{"num_hidden_layers": 13, "hidden_size": 512, "n_experts": 40, "experts_per_token": 4, "d_expert": 64, "d_shared_expert": 0, "hidden_act": "swiglu", "moe_layers": [1, 2, 3, 4, 5, 6, 7, 8, 9, 10, 11, 12], "router_score": "sigmoid", "normalize_top_k": true, "routed_scale": 2.0, "balance_loss": 0.000195, "balance_bias": true, "n_groups": 4, "groups_per_token": 3, "init_std_router": 0.0326, "lr_router": 0.000336, "num_attention_heads": 8, "num_key_value_heads": 1, "head_dim": 64, "vocab_size": 18323, "norm": "rmsnorm", "norm_place": "pre", "norm_eps": 1e-05, "positions": "rope", "rope_theta": 26300.0, "rope_fraction": 1.0, "qk_norm": false, "attn_scale": 0.125, "tie_word_embeddings": false, "parallel_block": false, "init": "normal", "init_std_qkv": 0.0221, "init_std_o": 0.0221, "init_std_up": 0.0221, "init_std_down": 0.0, "optimizer": "adamw", "learning_rate": 0.000509, "beta1": 0.9, "beta2": 0.95, "weight_decay": 0.22, "lr_head": 0.00699, "max_grad_norm": 0.5, "warmup_steps": 311, "schedule": "wsd", "decay_fraction": 0.888, "decay_shape": "sqrt", "final_lr_fraction": 0.05, "batch_tokens": [32768, 65536, 131072], "max_seq_len": 1024, "doc_mask": true, "train_tokens": 604000000, "max_steps": 9563, "dataset": "wikipedia_en"}
Below are experts of layer 9 (counted from 0) of a mixture-of-experts language model. Rows are named router (the router's row for the expert), gate (a neuron's input weights, with its number), up (a neuron's input weights, with its number) and show model dimensions 448-511. Each number is 500 + 25 x the weight over its row's rms, rounded and kept within 0 to 999. Numbers have three digits each.
After each expert's rows: "comes after" lists some tokens at least twice as common just before its tokens as in all text. This comes from a sample of Wikipedia text that the model never trained on. Tokens count by the router's weight.

# expert 3
router:466471476535498500538484526474498520508474483507532550508516500478468510502496498521511516540512511472550477492493520496542518517455437508498500487479487500539480511481577470502489455465545515
gate7:486509488507481545494499510461542484518528534500577490442517484529476499496472483469532567504463494555482523510462481469537508500543510500560473504514483497515504517492481464588514527482519514
up7:512499495529462544535519527537485496485493554474490489518545474491539477516511538468511538504508485470523471454548479537505477515548483513483507495466517484513506513420490519523536520512497498
gate8:488479470552513464525484484457511552496494522486492520476523472468479517462564489526484456483500536488490485488453495468450466483459478454504525505516494519493495475499497502531524488532511500
up8:501519497495483495522519481477514504491530517466470494455511486500490519476482540506524505488495519491503512531489489448474510483503486490489496540503511500500467508484537502544490517541531495
gate9:531460487509519507512512532468506535529506468537490463507478533544440538538540527535520527504517453506495491507470537472484509485560500507485504530457527494481507474511556495499499511492497518
up9:527512486490540512483482487471494483465480493480490524514527529483506497470491498465447507526484487495493507491496482519502535506502497514487555469519511526478531528487484494520498513497461455
gate10:493462470481486564476505555496452471491524489504494509491519533547496501504501461507543544475478523518535511478529546483493509501535549518490477492538498513495494507496528519472507510480493506
up10:505465507476483529479498522485467451510497468452497442459559501519522455509493446567554516472518518490502508464492520504525541476559495534500480469536485521503475506479522480509475485533499493
comes after: "-", ":", " ", " •", " Country:", ")"

# expert 29
router:512488476534480493477483503481495497469460487536511526546490526501478471487495500473447486483520460497512533482532505507530516507500485451496527552459532495535487528507535501498544470492497522
gate0:525503491523534482473494511477498505491503497489498519504493479457538526506488460503480523536513481486559473529533514518477494477511477499511491448475505487547527500517501469491516504484497508
up0:510527541454457496497536487522472450524498480479515511507522471509494498511502510479482503492467482474499518523523509510492512484519551483517520489475505484514506504469444492477529486500504534
gate1:523495455489543518496499476489507482496459513516515524501521513490501502516467485508492523538464531524495483490527493494462487479453481549533543516464497506480489544470513524505541519508497487
up1:509467513506483489464501500521507517500445502476485538504542507496490513494483496440507475498512503485507469493522516469438536464469494508550522483487519463481519532460495449461531510516500464
gate2:513531539508488455486563479493514504484474476514488528466466493493522515559497491502500453516557456491472490496538518492461470527510512481502462508505552508500482498517513534507503482475498493
up2:456536508492474502478520505487504477541518505462503491497498508486499475503504490509488463457439545477534504520498539483526504508460515457485531493498464501475496458532527507493483510491487539
gate3:480444511494548501506476507478513489465498540488466506532492487481509495499515524487490502514507489516463502490534508471529530474501543520514523519507471558497509484503519453499527499495483544
up3:497505504508518494504517511477465504518499502478500499489499557516514470475485511482483536489452475470529464494456473501495468455485471472450490513546514494535499533476465501532509511498468509
comes after: " |", " ", " 0", " 1", " 2", " 3"

# expert 15
router:489485543505507505505480523502444527499496539509524502511531506458480502479504480471476510446510466477491492476589520485515473489510530472474541505460553477502524535519479470474493479484468534
gate0:480492495459496538483451533484491480530448457535502508514474495482485478485511484519521452549470510516512526474492499484517465501487513490493542505468500505470519496530484531530494504503478488
up0:507470526483547513550492525562472487508504469523544468518450485484486531521490489517449502550476491492486534487503471520474537499465523469458511518520499509492509507488505462504510513494533481
gate1:504506532486531505431482545505460531521490524504499488515499486491497490506510483453509476495495529464555522519489456467493490504486499529488505499466531538514485466511515525497463539453494499
up1:534500488474498519506483488507469450515499543516479522465483537534489511498466447499518497518474450477473469499483475545534532486505502483514499446512486507476461532501486475498506511506513521
gate2:449485486513505494515454485533530473511479508496528463509488467460489472499497542458505486460475515494502542450489499475503507494511495464487499530459534461514483519501488503512500515505474466
up2:501480472488501525485489531515531513480505513502538495463477496516498478505463498483475475499508508498521536491421498482486511491515524507498531511451483520504507511526492487520481461488488520
gate3:482514508501502562493492497469501494490487499494519510496443497497508489503502505492484510501494522458502490543519483506513477536476444432514523541476456490515490512535489496492465475504505477
up3:485481470500479471528494471523480506498485486495519496530478452495544456554508557516471463505475526497500517466491473474502508545471501478513522527489512499508496496458489521516478520481547505
comes after: " the", " of", " in", " a", " as", " to"

# expert 12
router:483484501481497491528423489503473539485507515509528537481522554488519508505514486489469512487549476524502490486526521485468486505465484520509511572444504459520523553516499448504478493479493538
gate7:532550507513534509546493501512437528476506522467480491483506544510495501499453488456533499507512451490483485516499502469482460525493510509461479476470496493534490476489505473481543546480514524
up7:497463510511512466490478549472497476457478496505523493527539473489488496504543484508460501498448504507520493521491504497503498490559509481502499501533511530494496554506516529510478476481481527
gate8:483487496452491478541522472533452499466488457530510492513525483468493506480498483489529485501550498499534452460538512518495477520485454487503466515490547499437479477591488540487518503540475485
up8:470500495516549501500497520506542512498458531504517489512529498488489466528556558464552516485481487470472502512486498516497540504515498502481494464499485545497500506464501500493516501476499504
gate9:470501499514514514494484507501503531459548511488486539448491494468506488478494467485453479483523499504492532481506534488515531491485495474552492497511518502492520493471487462516491455514483497
up9:488461502505510466522497493501468470484490491450498528504505466472500509528502477501534537515430508512531508493466477473488470485488446515521505487528449541517468499475431514491445520470515450
gate10:497492481518469518546498523524537510519472508484524499505472495509486484452520476499497479475484499536514527468496515484551462489515543468507509455504511503549464457488516513487518512506516481
up10:464478518510486517506494495499512492526431511509524519503491516508485514509515509551494475461496479507476552475460483491485481514484494495532547503471560467535448416515507501463522510529497488
comes after: "\n", "|", "===", " ", "==", " ==="

# expert 27
router:492493467525504488519485482477457513479475491476532519514546490508480486523561519503483495476517499458527512491499517460479486531515489484515508530522535521495521545532477523480464515511492488
gate0:517529478501479515460493471473512499508502527471498501522486508495486495473569460523496545524479506537468519508446483531515509524514496564529492477552537517482513446533468542478518507486524495
up0:491516530479530491500513534495492510505496491463524492505509533473500474543481503500525521501532527526471510474457526541482523504514536531482487462507477500525492501551500489467461502496504507
gate1:509530448516557510463524504481536468477484526501534529453505493500535471559529482476470527507470511501482517477467505489469472487522500506512545502487499503514481520484485493525484518465488479
up1:494506522483447497494449512521465520475497491528521492498511514487504475474433512554542434484505548521441510503536541457512530487462535484506509528512492459494487519510516517484466439462501503
gate2:510466537509472548481487481537570509524524483475485518490507491475467490559472516493497491516501500489475493525483514508515508515557485491524464515490497495514518472520494508495518512508501528
up2:518398488477504473496549508483505503539481506521528521498511506508508501502523482480541537500466512473507515516530463504505454489469481495506494501481448500525435501514509492529533489482492520
gate3:531481460510474520505469500474462515510486497494497479521532486503468500467494494509532517527501476486474495513469520463519474463561502518507482503507509540515535499475510517484472501493502481
up3:473486482545533490509500526525514496501543517482502551477510507492488519549459493425484504489526479468543487493484476506515520489467488524494526570489517485494496521518489481488491516482503484
comes after: " of", " in", " to", " for", " from", " on"

# expert 8
router:512489499522544494529498482494488487479523533517501502529519521497487519524531493486486498465521469508499466485506531503483478487467494488489506524481515466466492526529547511515536462507426532
gate7:489507550544496479529478469459493510483526514486469523528456497506484540441531512529507488500523520478486524523506539467502497502503501532481443500476532499524540476510548490485518439479489540
up7:506480441477467481481545489477488522537422491535522498516516535490528481489530510479482518499497485492536517476521473506527475465538476474512553466491524514535519522455464520461460560483480521
gate8:520472458487512508471429497488482513562500496523538500493487512473478484496549464481514494533501494475481492528455483525468517482492506499456491492513515470500507503510497498507523504513506510
up8:526532499488523536515530514490489500427477513524520488535514492482497484514464517533508533478479496502528519482525500483531477443498466520525513529474474529498524494487500484499459462470499479
gate9:496506492481469503497507483472509526484505543500518511532492503475492537532450491466529496467473459493519514523469501521502466463481524512512501510488467478505521502544509449507496502523463530
up9:538500493544559480516482505507491507476492490516475498525533524484487492467527490539469502484522525467522499499554526467519537521554496497469483509504513526502494542476492527499513526440499506
gate10:482500467497541521497513482499459509466511480489457493534481478478533474486505491527536475524579545417527493519488492548537517419492488475490475497481522508496525492518506497537485510504527458
up10:552542547487484483470539504473511520562489574454463501503487540483495533490521482497514472492470496491483499492491504519524486511541482511506505505499472515487490440462517490503520473464475544
comes after: "\n", " he", " He", " was", " with", " who"

# expert 36
router:501479484530508495518458518507482520487450509497518524501516550514478476516510517483509468463494504514559506538506527527529503524498530481473500460431473488488502495506524486469492502474489476
gate0:513483497510463543521480544508535476513505533524473501492518484515532480513504503509534476485496489508545475525482520525515522540508538517510514529461485460493459501477489508455518474481492522
up0:505525477537488506507502494549502514512456502524522525468518531485508494510485464498489501499498486520545501521547498506498505540541486492496527547492517488517440509484523526503471477533534531
gate1:520531507491494507518468451486495526472505454508476486487527515491449498460476516515507536530482498459496471515502445496533518496458497489495482489517511464518486507548483470473482502489509474
up1:505521526489469490478451503448526525425486464504505485503502499508503508452513515505502492517455508495540516517521430536494534522495542487513470475525495498532464519490477498499470490499491501
gate2:484529482554439464501498521521501518519506565480476496494474476496472479518513471456501488494507511461548524495495505502493545472540494484479464520539508509512494472490499527506527491510491472
up2:483520494458498543512482452475506530497520465466533466514524525497583503528493513500510527546529493496502506500535496497468445565491504458485492501493462514514455512498471462491479477483489494
gate3:477511493524483494517482465477506524513506531481504494521500498498463500525545493475477519442517535474529514475508534514521416498496505481449478488486495536519509530504500494490483515512475512
up3:495462525521532519510533509498513491499503490515491523502492490464506487511480494505524481527481501493490480506511469503494516479534507494521521531514545500520487513504489511526505490500507456
comes after: "\n", "-", "\n ", "|", " by", " S"

# expert 39
router:482451499498480462530468500485443487474493528471508505463513522497499528500498513464467546482531468518500519520489452509534531483509544493489547506519517451523493552526546470493506525482462475
gate7:527513528495472479522495493525553466490505515509493503521483529513518533501479494458481510500503544562489459455496511514510499499485524485500520530461527484516518445477503464475511495479526520
up7:450510519495505514509501483520520460488512509521472498493512485503516496491487477485499456516493528535474468477505491520497517513447523495559519473542478475493516451491478495492482484501502461
gate8:463483494444524512463507453503512533534523487507501457488466460459479506537497498521524489463527522513504500452520485475545499501502503541505525498497516484504519495493543526533483467460528463
up8:495487503490508521493494504533480539509497514456519487487484499525518515500499515504473524478495499511486524477482497459536499482493458477453529501519509459509513519521511513518485490496514497
gate9:511516500487506542517489474501525507505513503511522507523462464480519550516532545582541460469513509481492515536509501464520504526472489463504491489488492495515486442499544474494505507513496504
up9:527468515487507487480533476498465503516516486500488465521532508520542483499548498522489470505500502485480458481557508484535461531543474481516556500507481471478450484491496449489511509568515495
gate10:504503523483559525556508546442514507495509513581547535509483523473520520535523502491506498523545489481506526507490525482479451537519475507512467463480464510505479509523522488534512547461526480
up10:501523505539429472499516491487483459502494508470511481471507539497482472492469511501502500504485528502502454518557474520474488466446506532491506515504498519522486465571493491459500496562498550
comes after: " |", "|", " 0;", ")", " /", "_{"

# expert 7
router:507456500527492442485480518534515544496462468510532530544547516485498522493489503490490553542469480462484505484491483482511503503481524473453470520476499546542504518495547499492450508456496519
gate0:540523509487491528495493474495528521480466477501508523491523477501512502518529490507480499509499499505496520500503525532477472509499511492523470485480523541516496473480505516510492516517498460
up0:531493495490493493486500524454476483502503491527507521478482524524571467488457487554513492529505500510465511529506521517484469518515532496493514518521477499530470462511506491509484501517508491
gate1:540537489496509495500467490475463485536498506534500474528495506455515529512462458495473497500510487498510488497467453532497488476505560484519506531501533497542521476520487473536499523495504507
up1:510464512502478517540491496507520498471497545472485509538500533542488472504508549489505517446526520472545475503521512487513485509451427507491544483532536494461497518507493509511521457498496504
gate2:506465453537513489512505485487541479514514499434521492509502454544505507489471516508547486535504545510518523476467518486509543492514501537530488499486493468484467479501482491496521496481510496
up2:476535474513512517458486492483501496505511525506449546500474475519503529495490494474486564528507495519515484481468476471528459445482449550487487485497518493493466484493494472469493507533476477
gate3:507489471489469455506486539496476511509529509469510525479489508496505471548486473485497536499434499487479512481541491488511511491503472508527506565488545509468520524454485539495506506471469481
up3:498489495482519491492455530527478483494511504518523518503483474514527441510491451520495516521463497532464522509490476496488507479515489522509518477499522534478494512454452522477487507478481493
comes after: "\n", "-", " H", " at", " G", " Born:"